Weights of a small mixture-of-experts language model, trained from scratch on English Wikipedia: a softmax router.
Below are experts of layer 10 (counted from 0) of a mixture-of-experts language model. Rows are named router (the router's row for the expert), gate (a neuron's input weights, with its number), up (a neuron's input weights, with its number) and show model dimensions 0-255. Each number is 128 + 32 x the weight over its row's rms, rounded and kept within 0 to 255. Numbers have three digits each.
Before each expert's rows: "gets" lists some tokens that make up at least twice as much of what it gets as of all text. This comes from a sample of Wikipedia text that the model never trained on. Tokens count by the router's weight.

# expert 6
gets: " the", " of", " in", " to", " a", " for"
router:115082125072082098112110114134124126103109152180171058172194192137126119193115111120144134142052113114135159170126118163093147125157152108142114165093134190140158115142124108144175099176078141137116084145160128127107122090075083095134137060157061108100093145128142171139089095163142110149103133153122111128146107107138097177081182174116107105155106102093091120070144050142091146097097138084187108071127148114159177149099111142122156086159109074096174154159120132134112123109147144106143139165170106156133129161127164132218136129160129142113130062108089163130110121106080127109135178080114145116156146145148135167118149157137078145073114090155192138113184109145117094125129124075188082084114101145188141140156159200109177085146118160104143201158141119070125181080097080
gate2:085110097089104096109099130155147143153127097158147115142112155086123167150084181130115148148081141149145135087162123139115166119181148123143115150137127108138102152053153038115128142116140075089122080122103177165156204101109136133170139120110157135103101135126147170125134119139060131143099154106136120185176183113148131155169159193081141186115148136099079144163116109131179103163136194151123140086089135117160187087108143134123109122138166114145141131169150123135091074073181148085177060207150100147127118130138112170170165119127159134081149174074157130148124139078070131133185136168149099142107160164136059101123101061188086140095056125115124131131111068038118166127102138129071124063122136122137131110116155157095135130134123141066137174131194127058140172136159145
up2:096144166141130117073160119105156148130138118090120144128156106151162072074171133137164120066101153183119151124129079155163053123125127093156121082143141081198200130127170117188173163124162096050160148130147114108153129148154133080094120163136119089095134141127128157191167055173113110050120142128145105130176096170100144142123161154156101113113118128075111193144153136125117195110053174159081142125068110172129130145124137170144137080118147078157120137092137120160155187117140122123148089099120144124053108111185125142120173136087121104120106139188150145126118121121077167123121110188110160099104157108094146122136145184137128101125161103171119207127159093134132115147139133163139107114125098159158142129089114106108128077121061148082171103170106090183048119105183044
gate3:153098087110165124102170142137088143096080164095200127113088167148107084190121172133108128148092063118104129157112079134120150052127190088084083154116114170127183128129109168112152060131091152085178172119139127113075140100132145208127184116161116122130138152092097091123140135127167163135078132126089180124138131119174155084155117120088214175164175090142111118146192123113167131148175090137179126128069099165160153086121091127127127067136096123122146137121125105163155108136151153140089087129127094183129133147120134127095126084128077118156160127111189135117186119190135108171138157172128097162184080127134102114153146137170136070145091109064159088127108128094083105109084129110120101046115141161152097119145109174081157134088075111163134197142078120095089085123109128
up3:132123101110139201150147117098160079149115123141173104110114157191191184166148137113162125137112144184108120115126163098070097137188122121086173085120072175101211121103080103071115102152105146064127181168171170134084145107171142153038152115150069111098116145091066137149166105146174097113165081117100130140128127106116153123147129134119150113124127098122138129135143156146170157147160074158154129153130109099106124132134099163091145075093132126132193151121138101107127117161144130116165109128197112076161088075147161092066111120128085101097139110147123137167157152187186134159128241098116143138180042160103137154122100072147149073107190133114138150167121091170183122124110147121107123105122083148160100142162033118139115133156124160153131144120123170108161144155128088
gate4:115140104117086120115087173147134115107122099151117058132197052192136102169173122129147047173086153119204122153106133146113135096142098056153090131147107127112088147137063115105110137130087158123120119108111175111152071133157099135145138129138137152127139083161135103123048113133168107105097134138072116125142133139135108146107108136134158114119112093210189093131078132200121199113132078137161115168112123029115071138115130126130158141137109117094199120149087103142130170139172193104102146158111127141136143085149088141133144120132073140041109148113112108114082102119165102133172108144090177115110171145107121156149072124139138117192094160132108146144174117119121181114155126149128081106052147166184181092101120099140077127133067134103094108173146067128189146119146077
up4:112111118108158114088107092150124113106071126098178121121113125187166157127154179145155092132104123153144112157092137108112144139094082152172132044142098086132124125108098125125126094147111140146140065118100161133190112123117094119171146118179065137099188140134188103155184146108151081144088106097118135111121174134088086165098134122088124097140174185120127122176142173163120134171160124079139145130088101123097203151072141159194075131066173173196224177104171090137098202113145132105078123082110091108147149135139113156139085139190152120107157188098132176164101131114106170131114165173122202125085167146069127105150132149130160180106088164120144120139129073111078144127142102159127171113114165089150063123106185123171118105169116060138153125131147147128091091112143122
gate5:139097073153112134154156144195103103140191157150131122094104136106154182103128193166177097103108136170118128120120156140088187120175148075170092098110146154144142140086153173135117128143195148167137130124162086137120158061096136138156141217140174103144098128151162121169146149168141121172117142130166180127124141114107148168158132137154107130164096154116190112048120141179125170172099168126120136151111092141157179154123190116176168128156118114130149143129145112092087126077111115151196095114181125089040106094165147081170107152079102132106172173128117128144124106101096147157129159140122120144166094096108155092100161068155087142116141134173109125138103129107144062067059141080099103122137119087113065153101163130162168061123077178070129203147140118102146155177153089
up5:193151062064128107153111131174167139170153167107120162127160163132157116135114120093126069125159130157190040148129153137097096175157124178154106110174107212147154128169184186060099126083158123183161174153130094117162133091137126105145131142138069146135088092124174129162106116108167117125114148135116128106101064126124167137153144170169078165168144136125159104107168160160141177114134119117156107126094125070091162081119118131175125133156080133059177163125110160083139136124143130125202144101136162128111102132134191106171196164183201211124156148131140046158152100097151147111131105112083125152116151125108130085158127109129081107093159155092106107181161144132134125119138110114132137102100172096135147085125128195183093152176109149149139119152114135131100210151092089
gate6:106167084154165097176117119128168162164107169095130154114146096172116131106116097126111153114111142149183182142108101080106109194079108169153144062088132076058149195180163148136104085157121138175141099168128124083116143110112106161105160159163113119195110130124132115135107139116090143026108152159139167151098084129176123143155179152174142143151176103116142137141176141122079149127113110148127060119113105179092120160160141106154126117119071139108134117125126113165111133136126149131141172057147149191224177128129141138141111138085130144152174119159109092108124123116124127148121099093092110117126119066155149121160162110119111115138112068209150134181173125141135044173197101127132167074137117127110189133144117158107127161194110056080156095047119112129152140151062100
up6:165160088082125156167135183144132177113126145131088148072103105124124109168121092110103133183168144150148149110116119155096152123086053195111124114099122152138094170164121071179105082105094149193139149155195093137101128118101113092139137127156105107185105110167106137168088110128079099122113129151039174138086103182117144124116102123139092149111193165156162150153136120156094177129170125134163094125091136164161126121156132188195091094180041081113133155104137151090106166107115112134168155071109117155173103124143153101130138148107118097107121145082101156108142120127137093171116103060069117117138101116113138140122111102124110084153134111125157095164084188182102157176152119160108120080102079182083115111135125199145141183153134084096143161043179064159103131194143115
gate7:165144112152119177152139157114120091114146096093126142165158110158128114162145108147133133201095134146140087121156169173123123138093088155057107091107078103039137126147158146152120123189141165095158083123054118121119118127165063129138121129128152113090150107102115116189083115158130113159136143160191150138133086147142087115116080025162167093135113159107159180080152099085133100107142108184102184084078126163120141147134152103100147088141133154089157127110150132082025126157131149126089142133102186123138145148101103114110182139137143114136162144081122168139114184115175114124131114156144104110129133136160115078076138171165102174148157146219161133135133102147135092141114180118135129109060146164119194069109182124088146119135108206071133158152119110092212111061115136
up7:086104174172122148166119148056111154144155138123152155159130100158053055121142150127132087154156155151093079141147175111089144115144130125089073112153118097056111111143140136072132129143147089128110130112068116121148166128103087149122155100176211138131132074139115116089120161105080112184130115121142205093104159149144061141134077080088176088105121108103141174132113111101140058122175181113180167135121123137082099120119149125124143103090138180112127187122149103124189125193122185087096074115141166200185100090073115086097219085146112077112173123081118086171089090132142109076142105125144157105106136141100122130123123139196113109155129117185139105122145126071108131140122124095131180183089148110140118084123133161174130131125137164107126161126067130134154125075112077
gate8:158124160125115091110148152127162167072172093132124082180129174116144147137155176085041147108093151100159179154133099115167153130181177121127073112086173111240153164183092119174136128102147115163145127140111071100130111089137120131145141127113069135099175146115085134165141061123088095125146158147132095116151089095119153198117124136155129197104090171149138112128116182156142092151112029125112103121130116150171141120064071138138134124121132141124102104020131110146126074087148104181131141133168107093081080089162139053193102138163146174080134121120144128170070142106102171115163082104152146097139120107144146086096126131162133150052166101123125141129177101124114090109137145123080108103098135095121083166117164103098109125133140142092187115139112092161159112100151104
up8:147161154062108151173127136134025127087078143125163092109148137164206145096139116113121120131093100142149146165202106126133147111150136155116129111146178138132130105145127114051163100123155065140107140120142120094122088148148118134161152186194113075125118148129092164152125140103092139195191106124155098121121085074133173096110114118134096128096148138060156136165171104132088143084109099135157152141140137078050143144099155124113091134126147180173106107134122090160177090059082108148117143126130165117136130087154164165094121144058144155087159113044145143142110124150124111191187122117154141134103089189149173110116114154167173125211136115108132145105125067088070067197084152105140120067087140132114099159168064123147103112090162174112144151143118135137152138082115172
gate9:098143076091121121133129114156203096121166077109131160118152119111134128144220132139149116180153137094127136163136143150156112094108126112201096106148128178143062155156142091168129153136153129135147167107181166087073079113098132176110126114170189101086136179121143120118139125132134147160141095151138131105162098154086148161184127109086126085121100112108172087116137105106142107178112080105159143075133086147142145140114094150189177156141081092133127140174099126173158144136159149168155104164139078092131193181124115125132138106120157036087164194103152080122127099150122076095134155111098090113138166187130138125133181123197112076079054158218200105119075123075096124161140161168145069094120186098150134114078120163154122142171120151101136143098165160115136168129155130
up9:103148109100136117119077087157160092114089090159110113148170135138125093082169107145161136092084145123120106086133122154151074158124164129131145131161147144077199092167125114147049140097111077117152154171138089154165167113122097136143230136084136123146129081067176183163130170154128116135180084110182123124127039143113077126111129129191116195179159086098043160100132123091087155123136160146135167118098089116121145145182149117139123127161116105146151120096135141120094096157157135159107097102137129142097103046154173154115172205174131136154097074055079081140180135116153131114084090120169130120071117135124189104146178073098098130148128110170138140128124103090148145144084145135081143117109108112162100234121152155107126160143163104142123085145125079107128103145150151

# expert 14
gets: "\n", "-", " |", "|", " the", "."
router:128053151151123130135166097129145156145137231144106120104158077144138121129173147130096069129051141140132105073085129118117144132110105129138136120081235104044117077124151100156064122154117100127097126166122101133140137155084118092150174183114131179202103132168088091113138125122162132132141150125102160131158136110150140132096194164091117141100116042134064100149137139178169102125084117160132087089146173114129151131093145169147142134116094103142116127147154130132109135173111156064062130135180119123083116098093117157149136055161145122141117134221117082106178162087183081131118103136091107134118147151090083137164133167088139135120109153103091163135111152112147141088118131106114153112072089162179111176167109099135077090087082107152097129183174132166128124053096113
gate2:099090139079149153185180122197148110116139182056119165213103121137140134132023093138127102084118181132111136153164132134108117064080112137104112140142160165143127109116175136157122074150125149106135120068156129150147105115138158091149157118055084077220138072156120083153182097103140165124125134149142123082087174082140137097113168120074104106143158106111089132110084128090059073119083143117132151138160158112117079113164148197095118155155129090075049119144097169087123137159106109135118149090137133160143129103122163158123117100074135125145129199087120103156171117144135093082151104119064121125155129122160147138117193103099143100146136140097094157141140115065214083186118140115160125131129148118111150157157123145143119126090165128096084150092173145108126090095157189
up2:137121144148110163116070135090087150153162117098144117106106134102120128111124208096113162167087130087111118125147124098150141123081154092105122098104113110145160096126122134168146191085120114142157123146161105190135108139126111155133110106123176127076153176078119188142136081138118102093138080067083109100101124128107123131123095136158146137078197145152147156174133213195165071178132135202086140101143088195133123082113181096134111138147112114134099073098180139127132165109151138132136084124119121145087059084106121087109104168142121069151108062192091071192176108141113186164159181152221150172105118085129097128142091099173085155124074141110171079061131108139114138133159056169147079112117133133110095109099140096115124128168156153194138121107081126109125145135119095
gate3:124093149170130143143113133126190172137114134158076148095141053106158123105103095137118121166114143085181089103114136166157124132142113094156113122146228042137074118121130137153161112177126113132071142120154152142090142149139187128139171141137163059131170153143106112130108138135122097135118144229138147132096085125175087131039182129129184057132164153088179122209088142154173155176131098111122087137118147147121175076112108161123147144138155142094147184136098177128141122094078184183121107117129096124153158141124052227135093148123120114155090135188123145119066176112132155127101114137130103105125124090062161115095154109103192117154135147154120184126139093114148128111172130165169119131115138175090112167102099106108120176104095133183140121078160107132104123188115110
up3:118179161118126122120113116124056132158109137065106211163074180099104156129061158163132172115122142126088152164134155122125127170093133153098138124162137151071173083145109085114087120067133086159109130154145136112169133165160093090115152101113138145171076159130100119110173166155119141150148142114109103145125164136106124129135097127136100146104135085170082147109151099107079098104098108084152156073154109121118171152169134102128158092095110188114124088110147119126157027111213136124099183097139100178113123126094137122059115140099107082147133125144205168141169106192144125154119098163192103153089078159131104125165132135133097173163088118111137125119064137139121112098048134080066127136145132067145102114116171146187140158195109170126100175217078117135148116117182096
gate4:156111134147122136113187139135157190175096127126143145120108128140173163088091086028093113098101123153159121144143110176125187142139107115159093169164117101085141113103128156179121082074158123142154176090135119121118094104095109195144115101214130152160131123104136156120161139199142086116146159078093112116131134131112209125150106124029133114176167112205094083173119124128169092092118094106160136115118165116122130145125171174113100163115182125155150154133104109140109110168067146132097111057162161158117151227155122118123138089104145099128159119143121115132110158131094118084125083145121127070097074111105147083148144078109115102150148159166120105125066099140063074156107112150181048164128123138113136103142159128113172073115164140147146114148177075149142151202176101
up4:116095089108142094133125146165109105140136105166112147066122124113113106156109176203143147168183124144172135133048170132117109168156148113091164094119148163175108143214158090150129096133123101135123101159231136135120108111134142145114141133103139154080120201143104152125175151123187219115165116118109128106157133150125125165118135126121115155120101139105114198043210124108144176124213143094113109131125092107143138112154141127129179128060151137155116160096140143127087133128168134072115136123180110137134132078155165100081045167192113170131154084117086132101121115098190146101143118148113068191111131162080158111129095125142149174103101109158131153138120167171125148126113101111053180137130122112086116159119146163113080199151113158161131150089074161104136137118044124
gate5:113109132070111076119104138077105097110154128151100078174189130102167023143090192116126156122149140146093096119168113153107142134149081120086129100172190125109091142158142162093118096076084120125052135102188102149069151140130165099158126158151174151118135143091106111118155143159091083172134172149108146126107133135163082122120130130154127135105058066133107161115147066107114138131155141124170113102255108093119191118179073178095117166136164146062084122166134121106176092156124135134101149151139121114141129130104132149131162109119089103085108201167166086152159115168134069070136136102130114124124133124105111117139132165114137110136087135094096105113105146139200185163066139109165115114142175105059069107096122079142144119066077113141136138108159154108165136129174120
up5:160115125100099115070140112097157117129057114128119148132123168079191175129075096098128106120134135103064077114197111145089052147102140117084049133141151165052107143074130063163170124133130112116099102173104119121120159126112121125109130097115113119107132129116195094093158106123108119152117148126114109112137161128165140128089147151096161183106122072126180141103032128113111161189149114133119138067172111133127181068152136150146062146130095144097120152136180110089091129069109205104085180097184097114111148176139154136135172136150124168173170118202110131169145105123121076135169141126148100113123143071145139157087111100131114091171120166102109201173159187134121097112152121109179105081117138103130101038123101137132125156115095135120065118105094096113109109120173183
gate6:132124185107164097115197113107097130098185118130148170123123146145158095117190097098119142137092136098086140129100147126108083107119081136154113101082122125102150155131097107189109080097104096119133142149070076144090129125105143178071127079100104155143122153119148128063154154178076140132136136087177155155084112077133102174121114141082134120151104151077135090102150116126106148121145183180073164108120117101110124148175172150120100121145109149227148199100130156165124145142076180086086088128131117124128132191187132163221109097134183169061127109162142206115114120131126114124150152135075133142103184208151148108132127117119106121106136163148128103172142085170078091159138190191153160077108122146179126122148124137076131093176167128160153096136190110070127136149084093
up6:135093146119150177143138107158103099173139139068154150190112115170231137090117121117084160123133113128161095160168131071102087186144106169075114138145142165152084113114117126140153110076157092158170137171156083127138076067111122181062131103111156148179187122160109100112113107135148164119151145124151144137113160106105085099189175092101113124100187135186124097162099106152113138117164121147111177104100076160169149143144112097096072139184128121165109131099145117105100115137176163138076136149138142180122143132189152110131142110098171077142110136138116128216213089176037140098150105097188113114104167124129178150162115141145088141148086131104110097166087137131083125166133162046148124057136112127148087069135128122135082124116152130148136123083138163107111190159098169
gate7:098052141065108165185136082142080146116108088122180131114152092135162176124165116144117136104073125118080123114110157143069131140138078145110134092124077158085128067099079128115107095131152142148142123172089076165123130099098138161165157123084116083105069122130081158092125130177131167171151106161151145117180180144141081092112121168084127116102133213160146116079117119132080113096133176119119099105104171142110151134102151109197167106122050127140109117118149102132137113143114181118180145105142142196147151161116157165165119110157160126137134154118066080089123111124141100148079101091125088104126079217161079187158130160080082145111084202087140063176123131154134161166044167091131139094088167144154096116135146160143138180121199165095133135141149110124137140159113133
up7:184086154179129137127148132090154183120099152162133099137134190120068111119120128115134160059182134181103103142121138109147160099176145094164101167100121117184126124084104166138118114129122126152110127171140158126110137117085102169088099169128078160174147169123185137109143069091087104106092075040108103122047122085135152086156096174126173129137073082158141142180135122167114136161024163090101178093112121133130067142105135146149138137113138147182143066127140133126187131173128119138176068128192141063077101157123082138129092127079158095176141169103132162139130117127093087096158141136132153123125128121133138127164147126140101126118144104173112132137114137088188122071131095148130146205125098106125152173187191094164092111188110097095106210103099117103126151167148140
gate8:127131119156133158147187135144154140146159107166083094033136166165163131046136096122111124108136109151131114137113126128148090121132088192174114137102109099119080102094132134115155106181164119129052139100127119140067103137095080152091138174125109128130138159121108141146130086145140097180141182114119105149135094073183155186151113118141134143121121154089118125119146087143249198142135110129074103130132110104194153141101174188120098126142141178103129189112119125126122148166088155188075137154122119145115164144147139160143104131061056158104104088131206114114132139102148133151127089177133148108089157117129093142126108107172127122114045087131148080170152120182182171128139085083123070091107097188103171135108070113129156123115142194155143059092116152089152132077096104
up8:121134146133104134135154133114119131145155088077168106123172165106155085099061129129099116095103113133083126187092140125135148095122069161153124082121139159128178068101141105086107143155108135094183185140160135126171152130067126128121066154025121132121121117151117129099142182169127103129087117154090135094149138126152141140103145134157134080139139115093074152102125199095188150126119122096107139173134120157133160183149145170133143055204089065119101149199155101177154119155118115127122082148136122092112102110179111134115122148140132107128179165143081127151136121170161156105157119109124198145121099064114146072141098126089073085155155166115139111112050085165087146134065140141096145114100137180206129101187086163177089142124064183093100139097150141097134223134123125
gate9:155129193099113141140109126132137145187097166148167126151071114136149125120102111192142098139128167073125133156127139115135150077094084096091155094175206149112169107082137113149138138151126117129156106168128136143145113131142099106112144089131165135089130078211111151106180121165121135142160142149116195108131147122122169115118174102129175138061101105129118099069073150126158078165128095190136072102126066096169167158092144087096105140092154194155181122146181111069109170139169195179096148105166134155111097082164100058107062100100114097109120172175095085144145144091127150132166169138132133049097169122061129044110147172117149140158112106135098112193100096104087092147104136168090112103097124147163120161095096173131191148154131137119186115114130154145118141088113150
up9:118078155129103160116141203178146175164126104185138138091073085131142115074094138128190174123129142069121137051150203111187185099119133143136155135135129096124168110072156114118077173137161106133183148117176131135135086137119126112146157110106106109073107081193118172117087167123154078128124147145149100075127110147117170170151116160130115117102164121151126119100075098123114102132106097120103115102129096143112141157099144120077116088136135141108118152128082195107127154107152161176088119048143112158136098112034049103090108136157147115156063122120124112159141120163139210098100141150112127169170080146128163077091145135109108086155175132183164099142165068172174122142109096144097088101149087154031110109111080167141141182141161107143151133150136136180090136138109096

# expert 5
gets: " |", " the", "|", " of", " in", "-"
router:111098177114085095152142128147150121126080195159190118171159131111075121201112136085187106136034096121145143156095137151145132127184160106141147199096175142140128075056123091090135110171102143135125162160129117133098146119082086093156126144144150175176103131125055105112066078074139116157175123115049132118159107102144141141090148198118090110123065075090071141102206142120138168136071098086160104085117150100111124158102111120103146075139090078105108173204161105141128145119147115104101119169191111116116128099079141134150103138145121132104143145147071114083143176088119136131107180167118121151138132126119067167140111120100116150151103167104150187129133141137120119148150118116107143127125128156129070154211115166094092082105117141149136209168167110117126162092099131
gate0:145140131121032134165127107120104110126173166133154156118149161124142136206069135176056127163117160115122108162152050134128132141109111142176149120133133142126120129171101154117144123165152119097114079143114143147137037145107105156122130113160120087018095116094099128188088106045134139160136197016172188112143176107165128116126117167125152114083097166134129126105169151082097125091155117121128123105122169149116115065158126084120116185154134115086096135163155092095079153129099119117121201123046108111115148136101144085079144096130162105103119107101138124148142084086090146108099119124089112143084140179161105150099163101188158121165162056131135138115107091109169117143181107123103114104159152152134106179179075116073117135130136096100141161121127169125158117107077073
up0:182138174108103102118119174152107152138117157114139124151152118117096113166142168101089043116062190119147131121139062179131164153162109072130116125136142122066074117150151116085110117149150139165151116154119140105116087132075119092125119129127111102123170132132133142188113071033148173161090153133142114084158082127081160118127150115134171150097138114104150096172141132116096102128123073126055108066115125160125154051152152108143148136169098140114143177144134100138136095156120071102231173191126200090136081094090137099140129069148124161153151167147132078184150104137080132085114083190076113115096142095121113155061122123134120103139227099096118123083109096119142154210116145135120117127096128083084116176165160119102085140095109155140139147171116099135180103148128104
gate1:122150111128118186117122141205102073121137159066182116149075088107115127175141123152128116175108135083197114120160144082082108114074108124138138176189061118102107141092128115152164138100134067163197076128040093124112073109188111121095132140127117081162116126170089122153162122103105080118103136073108124143164068130115120120097120128122122182116127185154091150123105129149156100099140144126092093158132077096183133071147156145091164165092163160104142143139105111106128129186147088144107118091142133184149118133110120144144078150136153139115081101142153159078128173100149162110088096095122219144115151162179124159108065158136138153185098094176162145124146093047170123133182118184118145116212138098130159137099096148165072107079154150120157122172186111147139106140110125
up1:096089130108101142154066128155120144133102097134166128160145169100164107108149088126084179127134112135063143165136083173119103106164093141147189056129167182141162144092123136130162100084132121129099121090189114110133178091088125091073105098135112103123139148098166128158089174141094150096132178148140141178070073154176101160184082164146115120123077110126193134104094103143105132124072124164151127140136141152124117163140129112140122161118115130115163112061126110148105060120153144128142089146048159074102141091150179206106122073097038174112176179094111164094080053105147079148128206188108106052107133122054147120150125129158172113127122118131127164128090172170110100159122126118149105158138115162113119123093195145097120162153127123168087113125119070081141116138146140
gate2:176116089076163100167121158105127128107131196147074099155070095189160133184132152096175125120127139079105111140132137080129191179159145163149153145163108148131133142125140121144123118136143165148120142110107087163161097103170124125166123136154175144095116119134190166171186152157145102188117121131160137123113097106114216131120154147150138115099154148086081150115132146178200142130093148126182097104065118129151183106162190198102170070120133041170110181071142100176133124103138118146109111173210123174170126133147130123134114123159156102105151149120113123121124069161152130142104095144116143149097138089125144116112149137149144153061131082182118116108072095073167109176126112090115145130126092113169127127143153146111101103176078196085114155082193099088156104053096063
up2:074166151089085086128123107137104147188086106146127160111147149133158106152086085111158112127099157166156134077127120119093132109204028120118133093132110123138135153140143101153118158178107133142077104115152155143086139113116135151107072105137095095093095182117133112113136060099140122107136132114124130133159085137167134140121159120125107104095090123158210053172142140136120134132115107156148161132156087112121108167110081049160142103114167193139196201060125139123138127154129166124166098090119128130136150156084142202181119166126140225122145169127170098148163123135099182132124175072099149140147132169094111135110099114171126105114078135113187046183163120129119179070100156125142104167151115138096150144183081194159104134050108079146076116151135083129141150121094093
gate3:109108154173143131128153107125187121142133163117150156112126096121084148169105091080144168107157108074111100183137115138149137082116147170111119139181150150130131162116138028089170124156102184124159141126092122153068088101099109163143155144191123141174149117121068108189185096118181242190156164164184128119142062091164126170156155137066140181164122122161125121165098127109121127128082147136113144170107160120110100098134124163146107118087074080136151112134104100144149112121106185094145115136137075210200115130145125081097103071115114123124116144114115118149114099102110195156102126100194137190112094077071160148183107112143139163148123076125117097149131138124111117164198118144149125142151115184137149126121090098075185117074114101096169173142142170120179150149115148
up3:117197170127128173152143139177147096100192165123169156106161132133110109179171142129145152133150110137141153159107091142175137120109136136191136119115148174100169128113150117084129093128101163090112162141232152048128108103181190084127120171148134117147143175112090143148174142156105153183082158064118108134134098062160160147093112095061136131110192105177129139184149091083072161122133126129123123100106113097157129146115101131135154145062153058092141120136091119119117140112128100099122118115156190105127119164125144212134110131175063143106090143127164077136150100179170106112179154100141146076154109127145190090117131160094149144095112191057066116135099132123088090077148079100151170133117181176133137150127177151118119077091101090121166113088157167110156136144146078
gate4:130174170140087171102115123145211144042126109099174068149105151076123152094140156116179107159146124078157157160137115159149082127096131126104130050112171081067095062139093113093120083124171098180097129166073081124088105146093097152130156098128127183181106094118161165139116113177114115083157117159121127147118086162131102176147136164135043146133086114140157108089236133109132061168166116122114137115163118134173145184121119104123123092091146146141110112108130155093095138122162119094092137151117114100112086084098133147129115072124101136092167075111138164064133105130147160085127099135126097103181112141161132202131138147077139076125131155093129098127117071122137174121210101105133088091162119117110156126169095122133135119113128160151183151076167129049108173098132142
up4:155046151108150132165119122126081113116104101187000136117148079166105113187163143162139106126133160161236129168116143144156111126163080171121119112083172139103111110142092125182116101148140165091138129150106102110053160104074142186087178082150148149135154180114143121137152096114058141123138090143123090127143175154110136083150113172119185116123133217127153118115084141177101136167126149099122147126079144093109107150151142143160126102051110160136162156083195132160176172124113138113176175112082139094082189092125187133108132127174135108120163167119121135129112161149133135117174091179068118087130156153094167111115124095137109146163119122045074138148114167084134116116096133091122139126149150167180194151122143114139140153118107150154125105130167119140163124176145127
gate5:107121102148149128147160098128081066115146175103082121122077164187134170175074150119140067154159154124109147170112049105110133126112120105125172121125122129113117120148120058098139080120150128153139120154111118123166058108154135137120094128129109115114083083118187208163150099096144129125151183112143079142109056136182113124071117158102076140156137110144103113044070089133203171202101095114139124173162155168150112155115125094155069126135074105148110128140109172131092137118088175130119147107101127120134149084130138112130152115102100138146143118121092189112054139111178133091115136153194166098134097054149112135145143118156121156053105117182120142106156144132206140119094139110082094208184159141118078167124112108107119140224108113098103164125123185141141124114085149
up5:135117104163149125114134165183120194121094125099148208142111132103130107134116098117120129123148089055138097143126227158097100140112150118179102132138093121106142080091138114119173128115172085122130134125147166131162116071150088132123123083126171130125124078106143090147131124212074122157109139189136092122135129138129156097159097099160118136087127143134155212187160147142120168141126144189072133122147119132145119137195132153099130134078113124120133116100150174134120036082083161110149118179087159059142083124100101098127120136166130121093131149116136118128113158138198107096127141117101156132119166182113149165092168152132147072159111143115092118119151099173070190131193183151135097069137074152098112169096166178102117132119126122227116131080150061189084077174178101
gate6:181174108076053176163092176148124083138137102131085121158173064178133140064109123112131158136172156107149136166103095175121089089101164111109092142110193181182086134119121061124134139151206142122131160165137093149136155133105181143112089094146187099091146115145189127132164176117149096193094146188129139098143116185115167130097151132129155129111113139107147129098065152147121094155134101172144133115104154150128161166172189189109154173112044130088137121168079101105122123109078176123042162115122172096150145085083122166130122103105094115144114062115119100091131203124088119120087094116153126115107160080132196162095104168116110079145099118110130124077115158074116144199134098128121095138124111116108124075131135132110104142103125153121063157093118114095136116168102115
up6:102063113107197141092157081161128165131085124149163128086152130110112128139106129129161106089143125178134099120142119106128178104176113086139191112124141124163102139146139154156119101153135141117176060071154179075153094078187104177125068072087099125162098134109146146123154044109114195083114135078100051157147103114208091107160101147109159117116090119195119130151132149136190113155105151112098118080129122123120131098164119085178144106139138133133105100120123165141174105120104118156173082150162095228113134162100166116131120117105143089133144191115103138126111061137104104147144127179136209138173122132143154142134129057151096106121160089189171123138150163113196103131114147133145109087138105086169170127134117130165174121120183082112176101116103095208077099108100130
gate7:134142098120153069197145107078167164139169141093167142106128056170136153179107168145136115169080085173171120148192144131149156171157139122094128183166097133116091110129147129129103214069098137126092111141137114154113092129109123124141195239151166159132115118123130143132163095141134112064090095100171132112138131078125160098162118120156131117089174140137130136159127176169191097125088098107127152115137122163105109130107147108087156076123191134147059171143130172123132103150167104123127040142144109151071131144108127203171133146098169103145145093186161151143142136093115190193171112048149138149128144124137154151160087115161102088067136117127123140127125140114116164136160108146085146100134105179092077158089112107067131203130110154072130182105114104160162086124146155
up7:136124123113125094153136077088094168142137131144085202110112079116088095157106179150119210081100096107149116163190119161192168134143089146131186075168081125130029138128104135083107153079128129157095119156115076153149114143135139146153129130128107135106143043166153111150161103140113144134134126096139060111191127164081133107115148124179137136075159143166137162153066110153102127149074158154152137125119139127090093117122116134075137121107146137098134126108124081099141065135146077130135146197147078125131131169169102231128155148147186078112140149082106118112149082184073131142109112124151133166155193112218096071144142108212165119099090156140144127160132127116113143160110183117160139152092129150102126122098117159089126137165167148140104167186160142198129124152095150